python train.py --n_layer=9 --d_model=256 --n_experts=96 --experts_per_token=4 --d_expert=64 --d_shared_expert=256 --activation="swiglu" --moe_layers=[2, 3, 4, 5, 6, 7, 8] --router_score="softmax" --normalize_top_k=false --routed_scale=10.1 --balance_loss=0.0189 --balance_bias=false --init_std_router=0.0273 --lr_router=0.00105 --vocab_size=32768 --norm="rmsnorm" --norm_eps=1e-05 --tie_embeddings=false --optimizer="adamw" --lr=0.00215 --beta1=0.9 --beta2=0.99 --batch_tokens=131072 --seq_len=1024 --train_tokens=728600000 --steps=5559 --dataset="wikipedia_en"
Below are experts of layer 4 (counted from 0) of a mixture-of-experts language model. Rows are named router (the router's row for the expert), down (a neuron's output weights, with its number) and show model dimensions 0-255. Each number is 500 + 25 x the weight over its row's rms, rounded and kept within 0 to 999. Numbers have three digits each.
After each expert's rows: "raises" lists some tokens whose logits its average output raises strongly, later layers aside; "comes before" lists some tokens at least twice as common just after its tokens as in all text. This comes from a sample of Wikipedia text that the model never trained on. Tokens count by the router's weight.

# expert 58
router:482503542509515499501521496542508526473427467516463448513486510501509534468492519514527516452479508493533519535507536522492520488472494473539500476480523472490509538533539508520511498502558459515547507470493486488523506474500501503472425502473474517482522489475543502501481484491528528500523504509474507505559525481457452519480491496437478519504502539464532494529497475541505514523509531507489477448459523513490530510510490485531534541440494525491476495499520501491486527510514503479522490478504523491463485433484501479525465523481488487525500501502532495487477496469557494529554501503512508486495457518532495497533499496534482465477530486515498508503479525512509463477482537497492480528528512471530521522472530541556523502489504469497511464532496464487502508509506522
down0:480482484486469490479533516480442500530485477500534477505470489506500490481541503551466484518515497528510495457496518465506480494492514481495509464496502522483524507516498508482505509513548494555506470473484487509497462510501438509525513495520539476507506526459494461482481506512477469519483493516537539490497503515520507489523458479494509507543514510482508480481536480518463553476514508522548465524547486518541497510517524516535516470543501483494520463506496512495432459537509517504480454512517507514503486513483476483543513533474513488505501481508531488478523543517562483515470518493524480546507522528528467485459484424488492509448501494487518465495465478514489492556470489510544498464485531501492529495504509480534523531493543496491472520510502483523519554501466570
down1:472512516482511467506518553545521494508473505556493509516517494490487515461471520513524478470489548445504449494511486508506488499485534470502497513480528490482477506496524521455490501527484510498508508543551500476489532533532444510508497470495565536474462489489493520466482481464496526481500481518445498532531500486514509450504452503530505493515503495517502507518506513500485527490468487515498504504550503450533511488468465492509485486488550454476504479514486512466530503490525479523483519471497494526493516527495518483505497506497475519510505517495501488535519524490548503502504476481458511536508518518528476496476506504496491456460473490477537481484506525484504530483531460458506491469469485548538484504454448477484485448500436545463450487558535510452490532496525482
down2:467494499503464494412501486523533479506496529484497525488482533491504493489472494499517503525535512449526476493505505453521473490530490478500533488500472513468476498507546497485479479498470525492472483514532500486516516486487466449485503496500466516512498487522467513464511476487535504559550548524490531475455490504490490524459508491514485487500473524505488489508559501515555551526524454532517496467536518473469463514487496478466524510506473477497465468501507492515509491509518557492513540450512524516505522497512486426473427497513514509537524525520541520515443506511486525532480493473470490558508477479524510481489490467477530504489520505491526516517520505526496500463488474520478515489541538453522495519504498514475526471493513499488497486491507501487452491541455517
raises: "hip", " of", " in", " at", " from", " on"
comes before: " of", ",", " and", " in", " were", " are"

# expert 28
router:473507513526539541538503498522504518510491469486463490479489490515514499520536477493509523469471486544493496505514511522506543466489492486511466502496546495526511463456504524526468482506510512503502456475493513522471490489482477545478484520468515487531513545519528495459472519492492539531527526467495480458462468493532486542482475506512456514498484453543576505457511508472526521493495495503556518546482461467517502521473487488496461500458493507484465487538499473490513527523476504511467508488433495506502541469502465510544493470447493481469547523467530512499533487474510530516524494481493495460470460480517553499490506502495513520500544546457473515502502498530500490505445511496483452494509534459481497498487484533476485476479455484472509498492477503505504484505455501
down0:472515512459504505538447501503484507533466442506537559469546524530503502550558532493479434475528517504491529484507480496497522478511491523519502485506531516510509475502525517485465485496535492509487488520511502458524464500532515464516530502509510485516518478514533508478504522534532541519538506469511502484480491510499517535531509524523525477510537493524508513552567526489512512537483485482484493497486486481503503462522414512458485498497531464486477502473502542480507485462455501490531516520455507485501527480501503501495453521547499509489465501490486462512516513517461487486541495515522475509481507508481470511511492558502445499491516516534548505504492512485507502507512484479494502507519503513515505534505454465496547531503477492517532461502451546441529489504512512
down1:492519495481489490506471559488512545517485486514534539514484492513484469464490526488554500485516464435462501488499533476479473536445480494526494485493543512521506540493513520468526504465467458495498539464516505488519505468481500487466471490524491493496538473473484484477517562531490493444465493519500494493519543476452512563492503474497499496455507484505506477494499506511495509490432524490515480521492512486493542500443499495503473512484485525516518472489510506501532534501496455485465480478516469519540511493495484513468499531517487529505510510472497513507542463534513501513464487521486489508468489539527478531473501487492483511531496517507485511511482500467533461526501496528478517513529534475510459555509485482534513568444528515516527482465512536505467460547485472
down2:531455507549495525507516498542483460496510501469474513490514504485503483484504506513535504516511500529487497521450544540506516498511503483516494508526495503493467528488521503519473534504516529500505505454476514535516505519489513535482453535481483489499517552489504501536479497463435481533450501524452491522547521440491459470480560481477477525486468470543504476509492495510495447457504476494530497500514524532492509546496545520501505512434510514474477499477477489508529576534486509490472491455526520459474483477487449555507555477462518526516468522478521535488523518463468516506505502511469522525495477527483476457521523483518519511491511478510473503484482494485488513466478531473478492510512518480493495438503494510510480452515478499507488504489500481494474500512468520
raises: " ", " first", " (", ".", " goal"
comes before: " of", ",", " was", " in", ".", " for"

# expert 60
router:484538496495541466541469483498471490491509513491484484509511469444494532480544498482534530513468520468458462525474516492536484524524460510455466484495531533515518515492511520527580453533494506486495464474481502496499481483481521511496500483517545515497528523490489500470497504516468465525502473496515514500507532513543536510483515490501495502481505478515545455516451516483533478476513475500483536507480440491514549488489524545507480471481535497517491529482509505473522537478528494506512470510457476487480548506480481505519540469444506529530492493438497519529484491521518544505503526484530463507480485514502528506509518506473504493561491513452529526519514456512506477462459511488520508500528496499533514500485492485524477483536470530490525524454507531508510460495443530
down0:503474507494507496484532481446531522491492494500509511476474442512493489515485549514483501571508526523495563532515529506491492473481498496507477508497472478507547438470522492549508448530462503522501506514517498534533515463501495476512471500493500491505555483493481490482491514489522473458494499496495525469495562484471472475481480522533500517463475511497495544493513504449476520481497522481470562442516489476500526483504557487473461532560496504509539520454530513517524509496538475512496540482479503530472476521490485477474552448477490470516494516495491471470480468485476450463533530492476520468450468489497476488500497524458499507496488506469513535490456513513467484505458501478514469494517531524496509514511510489491484523482514478495480536530501486488479478492494516
down1:481510492525525504492491515492502482478485455530454509487539469520487481529454471513513541488489499524476508512533501493527493520488530490511497511496519486512503506529523489480517459498476523475512472528512516465527513433527489497464531475528512498567513480480547494514495523496543531499478475527497527495507496489478487478550496488505519484478476517545453489501521523523532448553497521485496478494486530514460508496540526494521504522489490517521522465479479507513521489495520462525511533531481542526489504566543471543501468519522493551493541508487478509517521495495535506514505550483473518549533482495476512494503517563526516523475484484500491498519504517495489510483492500547484475498480494508486454471454522519511462532416549510523507519514504471557477523493510551
down2:498492477483492479494504472501508509478500512480462499499543501533544497482450513490450454525479504489475483499518474522478508471469526488489512499462476507466492525518525478501498505502500552483476531497544499462534477466512471476491513479467527527498489501487483507521524460452557504459554526494498498510472527491510482472540513467477484506496497517481492515497530488458506495556489525503483463553512511467587476519466521487529518473435500498525550498548522515496501516504472500530503541510535469525511494535540503523527497484475526474496470516536488491546518512481518532462501527480468493526489536443497504504503495514494526504487528475511538527477518464521459540513531483529499511492498459545505503499469536492523513440503520521499486480475483506497525456502478509
raises: ",", ";", ".", " with", " (", " that"
comes before: ",", " of", ".\n\n", " century", " with", "s"

# expert 38
router:533495505467452501537487467473496526517469514466497504475503440505493508473470475514453525473524487482493515531490503491513521505469480485512540521480504484506508474487517499458504540488500527567487488475500477483520457526511489533496512521499509489496447515530563482499507502493478478520466529462505491512498494528499537516529491473523483493530470524524476522538524511487485515492537511491524503481491510524530508487474504552496513535471532555475470487490521531526465529465558538473516518523489507504463501479438513496556492513500505532539507515539507503498506512455474430533499459485491506479533485505507518483538486462509483480514530477516533513458546515508522498502500495548493474500460518489519488583495517533494528478505485520463517461488503475478498493511481534
down0:430481541524481474474529477494503541507480500466495513537535485497507505482517489510538467479547524498445517477489503462485488505546521514534438494474524517532497482481502510502482519510498494507530472475583468498509541497493470502496477524543528465465495491495490562486521484529491515502554486497515533549522483485481513521474526444501497507468513449494536519521482472486533532505531525481512500542471497465545461533485480500479479480544507502516507484534522519479504504507476506489482508509521528531536523515524460533478501513479501473525479556499511467466489470502481472494453495514526529516506501549502476504488492492469480506523531495493477483464458549477512551513518484481506503460510507455523496482514493474493479469501497520521504484479505509477485527463520518
down1:505515488486486521493527524504513499502478502501556485500503480520469507485531489506511494512546476486494548519495509484508461493548535461488465548453493535477549504500493505483499464509514454476474537528479491477477543482529454533530464480484533513497532529528520464513465490474529483521505510545492477499497441510504480488496522552494571540548490451525448484498479511500562488479471492520477467525481447493478492506510532539456565500502490511506497496509477510506482511475473442494472492534505464478488477530474493523489470500499483492476488496451501481494490503478539476492504522507538471478484479494466543506483485484516519516503506520459516502499481507482495465506509504483542506515529523497515479507451480513506462470535470505481454467503533480466477498492524508
down2:538559530503502480482527519476511510539498460484535520463504470478510488514504510473482534523530494518505537488489490463461476467503496502526559490491537471459495470474538531489481546542518480489503530527476521509539494472465514505449501525511488504536523458510516502545483492495485508537500505512454460501507460507529485499481537486476475502508518485503450512506487510505525506511486493529511491587497503501506474472535501487515509503483506447473494524488523500502521488514491480482538511503472537539544522490485474471512498447540496486511515464534464519490480508495539503538496488515497493517491509463520464457509512535538512505516524530496511484513500481470475527514555513483514452505501493528495501458524537500420534460550484511501495523500502470505488453473513468
raises: "89", " /", ")\n", ";\n", ");\n", "ician"
comes before: "19", "20", "18", "th", "17", "16"

# expert 57
router:515522513541500496460505481499512498520509494498462464516473526508503496509432449493495515483564498513492495507478499535492469492488479514535563500497511435471488507498554481519510457463532481490516531550530482499500507518502484498476484541499550517511437475488490496516529500565516551498507466481433513501440485461509510515529483510497494474519496482478474508477556476515466508509509527538517471479515526489462536493483514496489493513534496549526454491470505531518537445474469549493516485465506493495496533513493513497512472506490552508525483516515540515499499519490493523501519460510510493515458529480489521517492474520533439503475477483528453525465470541483479495508522524483521487499491536494487507463512513517503505489477465498480520490525493512492497511473484478
down0:478503495494517511440478531519520481535532522508528483495464532500546478529507502517524549486550506500504479514533484450511507489445525509455505537465536556530439517458497529515506533501485491465512493536493492467481536456556511498503514495538471517525508484481541549498537472527507510529504503521532477450475462541509485547490515471527511532538476518500509508500518514471468515498557493528481483541484500519509509454540497453495512538507493491508499484511523497515523449491476491521499495481480487508502487543494519477499497456449474486511523485526493493496494489525507499533541463476513517504494508460563519484508456531471518486517513493491517482515508482531486457528484486533486518486507479528490484520481488516494463470482506455498502513516488480483487523462535476
down1:457547457487496514492505493520485517489498509542448480484472517533518493529494549521492489538477516437529476515525478514497544491472513555493491499476500510524452520518538494455499494505499484473507486522524515493510511536530463439496487501468452463503511457522509488528488502499514468514516469509526476515484474469475522477474509512505453506469514485533472487479455489563504528500464502484484525474518486487501521495522532466517481472524499508521533546528475523531472508527508493493502512468449524493561538489521542482464463513539502490467470451520495494442483507512488501481519461514531501497529503518496535506507491476486479491528480525488528490534561472476552488521520538506467477486519518516500491542514501495485512496478464491456506538499528494529520521508492484
down2:450527509464541472487532538472518525538508488526494507483542515487418510503502524444470514497506468486525513487477486529477544499510491539512485517517490474501529494499461527506477498517545498522510500512503528483497542509488527511534474534495476465455510501481473557552517499506529502526503507517502558501501488503506486516451466517464505502479489481515478519460479479528521520494463511496532477500522456469500544499481512547478516528449513513475514484529511506488522514489469508501498498554486533466516491526475489500482522457480492518474498471507493513464459541458486517522491501488524496504493479499524482475495480455462480482474483536488490489491481570511496522528522530465495512497488556509514537517509492481516487503526482482497509427497496541479543468508455531
raises: ",", " ", " (", " the", " No", " \""
comes before: " |", "1", " |\n", "19", "18", "2"

# expert 85
router:475490523509487478496533520502489524522479483444494464499527512530517428498500493460457508444509488543579502473504486487480531498450476493529524503494534435458517488528550488518483489474529498511507537489530469499496494498472519477540477483466470516520485493515543503505461499482489503500529477565479506519484486463483441506461475554510466551511481540519482531465502502507533525528491515462542485496520517506479467486492502480524494521446477505493508523482484457495477477497504490488488538526500529460502492480476524495493536535523527487539547504496500469512455514476492463503541474486497496544504527529488497486506507470515470499516518507534455501474504533490479517530495497497483465464506506460501469533498517507507529479517502490499473471492482513497545490495521487
down0:511474457467545495503517474527474439453527494452497493547505522483477505487430499514527491450458496492479527499476505452511490469525519506474497487517480500539481516479495484513491489488477536511529486496519498508487491464480443472523468493516480540464466562473497455461475470521526514553512515533533494486501506476505453517483520490473490496488536521524524463522494474509476510483526474471517476520497491548473497521465504483532533504501493498518446477473503498519493544544523490474497538479536508534494483480475502481484540478498508521515499506528527496505446519513538488444495520475523507488469511493505519485535508516512533532473478523532481467507490508518535488507522520499493535514503486466542513535459530511474546460481551500504501495497475480504501540473497510
down1:476494511484545485503498479510525521543504507508525496493481553477440520463531537489497498476539481507469534458503498507499540482527530486474500509458482479537528491523531548496456536538538487552476531514489477543478479543501513539553471468462488509488478516534490520515479472509519531497505493526490507506469501477475512465512496510527523507509468462500456517493504528481528505498484506503469497548509491520485529501525477503469547526527453486494493503483502519508529483491483456469501495469474457502468539499509490479480510503493478492490469501528510512490536487512496527520485519505483485535496434504487507518453520492477537494520465491541541492511451539488486502513474441468486476491489479446518491497532470487439511485529492490531511488508454486493529475523552532
down2:453472517505433490527511506510564508491536503501529539517477513484515483483534541489538555537482482488506519491492491496489500495493534487472501500512476502488518450529519460509504524519504495551498554547525494474471496481473505473482460557517522538457496498495516521499480494491408473540508521491471507498518519532511519519486443498554480503504474499531490487480527531516493537488506438461533499491527519494487481478500462556513519509480470477481492486523496476479511524493527511485452509483478485532495488480464482494516475521453510498502502512483466548516555522495472493526494491523490525452510488515535491527521489480485490481528535541493481528503533512478515508517546470490492509498476506511488512541528504515472510506479475485475511496504523527531526457464493473
raises: " ", "5", " (", "3", ",", "\n\n"
comes before: " |\n", " |", "20", "1", "19", "2"